python train.py --n_layer=8 --d_model=256 --n_experts=64 --experts_per_token=2 --d_expert=160 --d_shared_expert=0 --activation="swiglu" --moe_layers=[1, 2, 3, 4, 5, 6, 7] --router_score="sigmoid" --normalize_top_k=true --routed_scale=1.41 --balance_loss=0.00102 --balance_bias=true --init_std_router=0.0188 --lr_router=0.00152 --vocab_size=19284 --norm="rmsnorm" --norm_eps=1e-06 --tie_embeddings="early" --optimizer="adamw" --lr=0.00231 --beta1=0.95 --beta2=0.95 --batch_tokens=65536 --seq_len=2048 --train_tokens=306300000 --steps=4674 --dataset="wikipedia_en"
Below are experts of layer 4 (counted from 0) of a mixture-of-experts language model. Rows are named router (the router's row for the expert), gate (a neuron's input weights, with its number), up (a neuron's input weights, with its number) and show model dimensions 0-255. Each number is 128 + 24 x the weight over its row's rms, rounded and kept within 0 to 255.
Before each expert's rows: a language model's description of what the expert responds to. This comes from a sample of Wikipedia text that the model never trained on.

# expert 13
Biography life-event verbs
router [130 141 151  93 103 102 141 150 167  85 124  81 157 128 154  87 122  94 134 130 104 114 116 121 105  91 121 133 122  75 137 118 111 143 100 114 138 124 168 153 152 128 123 161 117 137 143 156 103 123 180 112  99 128 134 168 174 136 135 131 129 119 126 123 148 103 101  98 169 116  80 110  88 102 106 105 126  94 105 132  84 143 139 102 123 150 135 120 120  57 135 147 148 191 160 168 153 105 131 115 125 135 103 119  96 117  84 139 128 150 109 141 127 158 121 127 126  97  59 158 109 123 151 103 106 144 145 133 117 136  94 129 122 109 135 107 139 167 180 191 134 126 130 114 181 131 102 135  79 148 102 131 140 137 143 146 163 142 123 118  91 110 191 138 150 118 113 126 134 127 114 162 107  98 168 145 141  73  89  91 122 119 122 147 142 160 156 136 139  97 143 107 113 128 132 172 139 159  97 143 127 152 146 144 146  86 110 134 142 133 141 136 105 127 123 114 121 138 104 139 153 118 106 160 123 126  86 112 129 136 138 109 116 128 123 115 149  81 115  99 156  99 137 122 113 113 138 143 129  81 150 139 121 125  86 121]
gate1 [120 120 135 124 149 156 146 124 144 114 170 101 136  99 148  96 125  97 147 119 150 135 117 157 126 134  83 135 110  96 158 100 117 100 119 154 140 146  93 102 135 136 128  99 138 116 137 136 107 137  86 143  90  93 130 136 100 129 135 103 139 150 120 150 140 118 140 146 120  75  59 107 124 117 113 126 113  97 113 143 119 129 111 135 115 124 135 102 105  96 174 151 141 136 127 134 170  68 139 119 143 152 140 157 117 121 130  77  90 177 136 131 122 163 120 132 120 105 130 139 147 138 134 112 107 158 133 153 110  73  89 164 130 144 143 112 111 168 143 127 125 101 140 117 125 112  86 130 151 150 114 164 160 166 137 137 152 135 140 175 105 153 139 135 146 141 107 108 110 133 122 166  98 140 160 111 167 117 130  94 158 126 117 144 102 151 141 110 148 129 147  95 177 139 103 160 106 105 129 152 137 113 154 148 194 109 164 142 157 156 110 111 183 122 147 129 131  71 130 148 140 133 104 111  93 125 136 129 156  88 138 125 109 130 105  91 153  65 127 139  82  92 140 120 173  82 113 112 132 157 185  91 118  99 112 127]
up1 [146 122 138 137 171 113 162 145 100 149 144 143 151 140 147 116  99 107 133 199  60 138 125 117 117 118 146 146 130 108 147 109 153 148 141 139 123 127 132 115 133  94 119 182 150 180  98 132 185 129 122 153 124 153 154 113 157 163 132 108 149  88 155 144 137 122 116 143 126 122 114 144 145 133 127 165 130 113 125  70 149 181 134 103 151 137 152 123 132 123 128 115 134 155 154 100 115 204 110 133  86 129 118 134 121  92 136 101 126 121 121 130 127 133 124 110  99 148 148 115 108 125 152 155  91 148 148 122 129 177 145 118 117 161 102 143 133 126 115 135 125 136 138 108 119 147 136 141 116 134 215 146 158 154 136 120 122 113 126 142 156 165 135 104 102 117 167 105  96 123  79 136 153 112 150 142 144 159  73 108 114 125 168 105 111 137 106 128 121 125 129  94  86 160 119 126 132 159 112 114 138 118 126 117 122 148 104  71 125 116 130  70 128 142 134 146 137 161 128 154 106 107 111 150 201 112 135 143 112 151  96  64 131 104 137 138 129 107 170 135 157 146 166 128 108 131 108 147 134 127 164 126 141 100 177 144]

# expert 57
Number prefixes and decimal points
router [117 122 100 126 124 132 109 112 159 105 114 149 135 127 141 134 151 109 141 117 101 112 155 121 122  97 151  95  89 108 161 149 132 155 114  83 137 151 133 121 150 111 122 144 132 166 158 140 117  95 133 143 151 124 140 138 149 128 125 148 143 113 156 124 120 135 126 140 169 115  91  97 131 127 101 119 138 119  90 149 108 192 136  77 138 157  83 121 104 100 110 133  98 192 151 149 108 122 135  68 160 133 145 158 127 103 126 132 105  99  94 126 117 155 103 143 153 129  51 129 120 118 132 134 109 138 107 119  95 140 106 139 168  99 117 110 143 122 149 106 135 117 172 136 199 176  82 153 125 157 129 131 150 149 148 156 164 136 127 101  77 153 127 165 146 118 133 103 153 150 140 160 112 112 143 117 107 123 118  94 133  60 101 130 115 129 151  80 122 110 150 131 122 119 134 174 151 100 100 137 111 122 171 145 105 135 117 117 138  93 130 141 111 130 124 122 125 159 116 111 143 131 103 142  78  96 102  88 105 171 161 154  94 143 120 141 102  89 123 138 149 146 118 133 105  93 126 135  60  94 122 113 130 131 100 117]
gate7 [105  97 105 115 144 134  73 115 116 157 111 115 189  97 145 123 112 119 130  93 118 137  82 119 106 106 149 152 148 130 139 111 163 140 120  90 164  94 145 135 125 128 116 106 128 148 144 122 143 139 128 102 130  85 150 177  90 131 112 118 133  55 139 110 134 144 120 196 118 137 130 145 106 122 101 152 153 133 109 135 168 174 122 131 127 130 124 123 132 126 155 102 150 130 124 118 192 147 148  78  53 146 116 163 142 154  97 102 102 141  91 134 128 143 138 141 121 112 128 111 178  96 120 114 144 114 124 134 155 163 112 128 121 176 177 110 113 138 107 140 158 105  81 116 169 136 132 126 139 150 118 149 149 134 132 130 116 105 156 120 118 165 143 160 122 101 111 114 146 130 163  83 146 124 137 134  94 155 101 112  96 128 160  88 140 121 122 132 166 120 142  78 130 144 143 177  62 155 131 122 126 147 158 118  66 144 142 130 142 156 112  97 153 158 126 113  89 126 122 139 104 139 116 122 122 138 112 149 116 161 109 163 115 128 108 122 141 110  96 176 144 141 124 154 114 118 118 136 127 103 155 117 143 102 139  97]
up7 [181 106 161 127  86 107 161 146 146 124  94 140 114 124 106 125  89 131 133 176 122 130 131 144 153 119  96 106 120 156 136  94  94 114 145 134  95 130  78 106 129 157 172 100 120 127 115 164 103  73 100 130 161 150 164 136 172  97 133 141 122 157 145 128 122 118 143 119 113 142  94 153  89 101 122 125 120 126 126 120  92 149 140 128 159 101 154 135  78 136 128 139  87 113 132 134 105  92 132 121 211 146  69  83 100 181 165 127 120 129 113 102 133 109 161 101 157 123 110 143  81 168 111 163  97 139 134 113  78 149 157  90 107 103 119 138 127 130 130 126  97 143 128 117 148 107 110  96 136  97 145 140 150 103  91 144 160 148 123  96 152 163 131 117 119 152 136 133  97 103 127 120 155 134 100 130 152 116 113 180 120 167 111 169 102  93 152 126 114 113  81 184 127 128  98 113  94 133 136 129  91 127 117 157 165 134 116 185 139 127 140 163 138 129 122 127 144 136 150 136 125 146  94 142 133 164 116 127 145 125 170 137 133 158 124 133 130 122 112 158 107  96 143 107 137 129 129 136 134 150 127 142 138 116 137 158]

# expert 45
Surnames and surname endings
router [133 114 165 136 111 126 139 140 152 133  90 110 137 146 120  94 140  80 141 112 143 186 101 101 159 110 148 109 109 115 136 142 113 132 121 111 118 105 123 138 148 154 142 128  95 115 152 119 128 130 172 158 119 110 135 161 172 141 110 151 158  90 125 138  99 124 100 126 135 132  81 132 110  90 135 132 119  95  94 151 106 165 157 131 125 156 126 133  98 102  85  80 117 196 109 127 109  90 183 120 183 133 114 135 121 123 116 139 124 139  87 115 130 128 134 166 120 157  64 141 140 147 144 123 132 120 115 139  98 139 125  99 137 117 102 106 131 169 147 144 132 156 136 161 170 174  84 108  93 153  95 133 106 144 174 104 147 137 125  91 120 121 132 144 168 117 124 120 125 134  95 153 118 140 168 142 118 109 113 140 169  87 107 132 115 143 103 157 134 109 140 131 122 117 140 171 128 172  95 174 137 115 158 126 124 141 135 110  90 126 176 123 139 149 121 138 108 133 117 107 126 135 109 121 115 149  77  78 115 166 127 110  63 143 121 134 140  84 127 108 135  66 136 133 104 127 155 118  96  68 131 136 128 124 129 152]
gate1 [101 160  86 117 115 131 135 109 121 142 163 148 157  77 171 141 135  93 139  87 120 119 157 115 124 122 131 140 157  86 152  95 115 122 133 142 170 124 111  96  91 119 152 117  86 128  93 119 125  69 153 121 157 126 190 111 130 128 138 102 107 134 161 121 125  83 119 130 140 144 153 148 101 121 140 131 137 106  87 126  76 140 106 136 183 122 127  44 147 164 123 128 160  70 141 143 126 122 143 126 136 149 105 141  57 103 158 136 111 111 139 131 132 140 121 147 122 125 149 119 139  94 142 154 135 113 143 147 144 105 127 198 119 126 153 146 131 114 107 168 174 113  95 146 126  93 113 162  94  87 132 154 153 156 137 133 106 123 139 129 126 122 133 113 103 146  94 165 134 126 111 150 130 123 121 134 110 115 123 146 132  72  58 155 157 135 113 129 160 132 134 139 102 119 168 115 126 112 139  89  87 142 146 140 171 144 109 113 160 152 142 134 145 107 108 113 127 144 118 116 119 117 116 143 129 160 157 125 119 115 117 139 182  86 132 101  88 154 116 144 133 120 126 146 119 105 109 165 142 127 144 128 163 111 152 141]
up1 [170 154  74 110 129 130 119 167 145 152 116 158 127 136 131  94  89 142 129 121 133 156 132 175 109 104 111 120 131 110 159  95 131 144 131 163 139 118 104 164 135 141 165 160 131 117 118 139 117 131 153 126 126 109 137 145 145 103 166 106 123  87 119  95 103 106 148 157 113 123 143 132 176 147 101 121 106 135  92 141 124 123 114 128 148  99 102 134 131 138 117 113 129 144 169 139 124 105 125 141 153 135 152 159 160 117 127 119 122 146 176 109  80 132 156 177 142 126 128 173 126 136 117  93 151 116 128 126 137 156 117 163 110 112 111  96 114 145 116  95 159 140 116 138 117 119 157 130 140 148 142 168 121 123 101 137 167 155 122 143  85 187 124 104 152 142 137 102 167 174 112 162 144 128 138 128 124 116 101  98 124 112 168  95 146 118 151 147 130 115 175 167 138  94 123 106 113 138 163  91  95  26 120 134 121 133 139 110 152 139 174  93 126  95 107 114 143 131  96 110 163 151 125 125 124 156 172 158 153 142 150 181 126 119 128 119 123 123 116  78 144 118  84 143 130 152 116 113  91 181 101 105  86 105 121 132]

# expert 0
Sentence subject nouns
router [115 114 161 115 135 127 135 142 144  90 119 120 155 126 130 130 125 102 142 123 120 151 117 112 132 101 143  91 103 126 115 105  87 132 139 101 148 100 144 100 161 127 123 108 144 162 148 155 134 120 120 122 151 140 132 173 139 150 132 113 127 108 114 132  88 137 149 123 162 141  77 155 150  84 125 115 130 117 103 135 112 213 140  89 149 102 142  98  81 113 132 146 133 130 130 142 106 116 167 105 167 139 137 128 115  94 127 104  94 133  90 157 141 140 168 138 109 147  62 137 130 114 155 129  96 130 132  98 102 126  72 108 120 124 130  90 130 181 151 180 154 165 144 120 203 163  80 136 110 132 122 137 131 148 146 143 154 149 116 139 101 175 151 126 150 134 117 112 125 109 108 157  99  86 129 151 120  95 162 124 169 103 118 161 126 102 127 108 134  99 160 128 117 131 123 116 141 157 102 175 115 126 171 100 109 134 144 123 106 118 127 122  91 135 129 112 109 127 129 135 146 145  95 138 118 140  98  69 139 152 138 122 102 104 125 167 110  90 130 114 139 107 114 133  80 122 137 147  42 126 146 109 101 153 127 145]
gate1 [113 104  99 144 130 102 109 147 119 143  84  97 171 133 117 125 123 101 109 102  95 133 146  97 100  79 130 179 121 159 120  76 127 161 131 129 144 138 110 114 103 157 106  77 146 171 146 153 123 103 114 127 123 127 121 121 147 160 164 163 120 139 100 171 123 120 131 123 173 130 124 169 109 140  92 151 162 100 123 141 119 108  81 141 112 152 126  88 112 119 144 140  92 138 123 136  72 114 136 152 151 153 132  94 122 143 125 133  70 148 112 145 159 139 151 127 109 155 156 100 118 121 141 159 154 100 112 150 108 186 112 118 126 149 135 104 109 140 126 130  92 160 126 112 180 101  93  97 165 110 152 109 124 116 169 122  92 148 134 147 105 184 127 125 145 127 151 133 117 117 133 127 148 175 123 141 126 154 141 107  73 132 124 135 131 127 144  67 126 139 136 148 155 108 162 141 115 145 110 164 148 143 120  94 126 131 175 139 106 142 119 127 181 107 133 130 138 116  71  86 129 160  94 110 107 167 127 140 128 145 159 115 144 122 118 139  87 107 142 157 160 109 146 106  85 173 152 109 119 110 131 144 125 111 109 141]
up1 [123 134 144  95  82 141 143 138 151 103 175 159 151 140 146 151 148 154 118 156 121 115 121 145 144 126 142 104  98 108 142 155  90 122 166 109  70  84 150 118  94 100 111 159 101 111 129 127  99 116 103 142 138 133 132 125 130  94 102 124 108 143 131 100  96 125 171 127  56 138  98 111 138 123 162 127 116 128  93 111 128 155 143 149 152 103 118 129 118 171 138 126 165 135 123 139 151 106 107 113 126  98 126 131 112 117 147 101 152  95 114 152 105 123 116  95 128  98  99 112 114 104 123 101 139 126 128 117 157  85 160 119 134 167 148 164 105  76 130 110 145  84 149 159 114 141  98 109 130 141 111 197 127 141 118 122 122 126 115 146 176  88 126 120 109 103 126 129 149 147 100 145 105  93 151 108 132 134 133 135 170 114 136 163 143 111 129 181 126  79 142 107  99 187 132 135 153 130 167 100 116 122 150 124  99 160 117 151 155  99 141 138 126 129  71 114 122 117 149 128 139 118 146 153 148 124  74 118 143  99 140 157 141 176 168 102 105 154 113 134 121 138 112 156 147 108 160 123 104 119 164 130  83 128 159  63]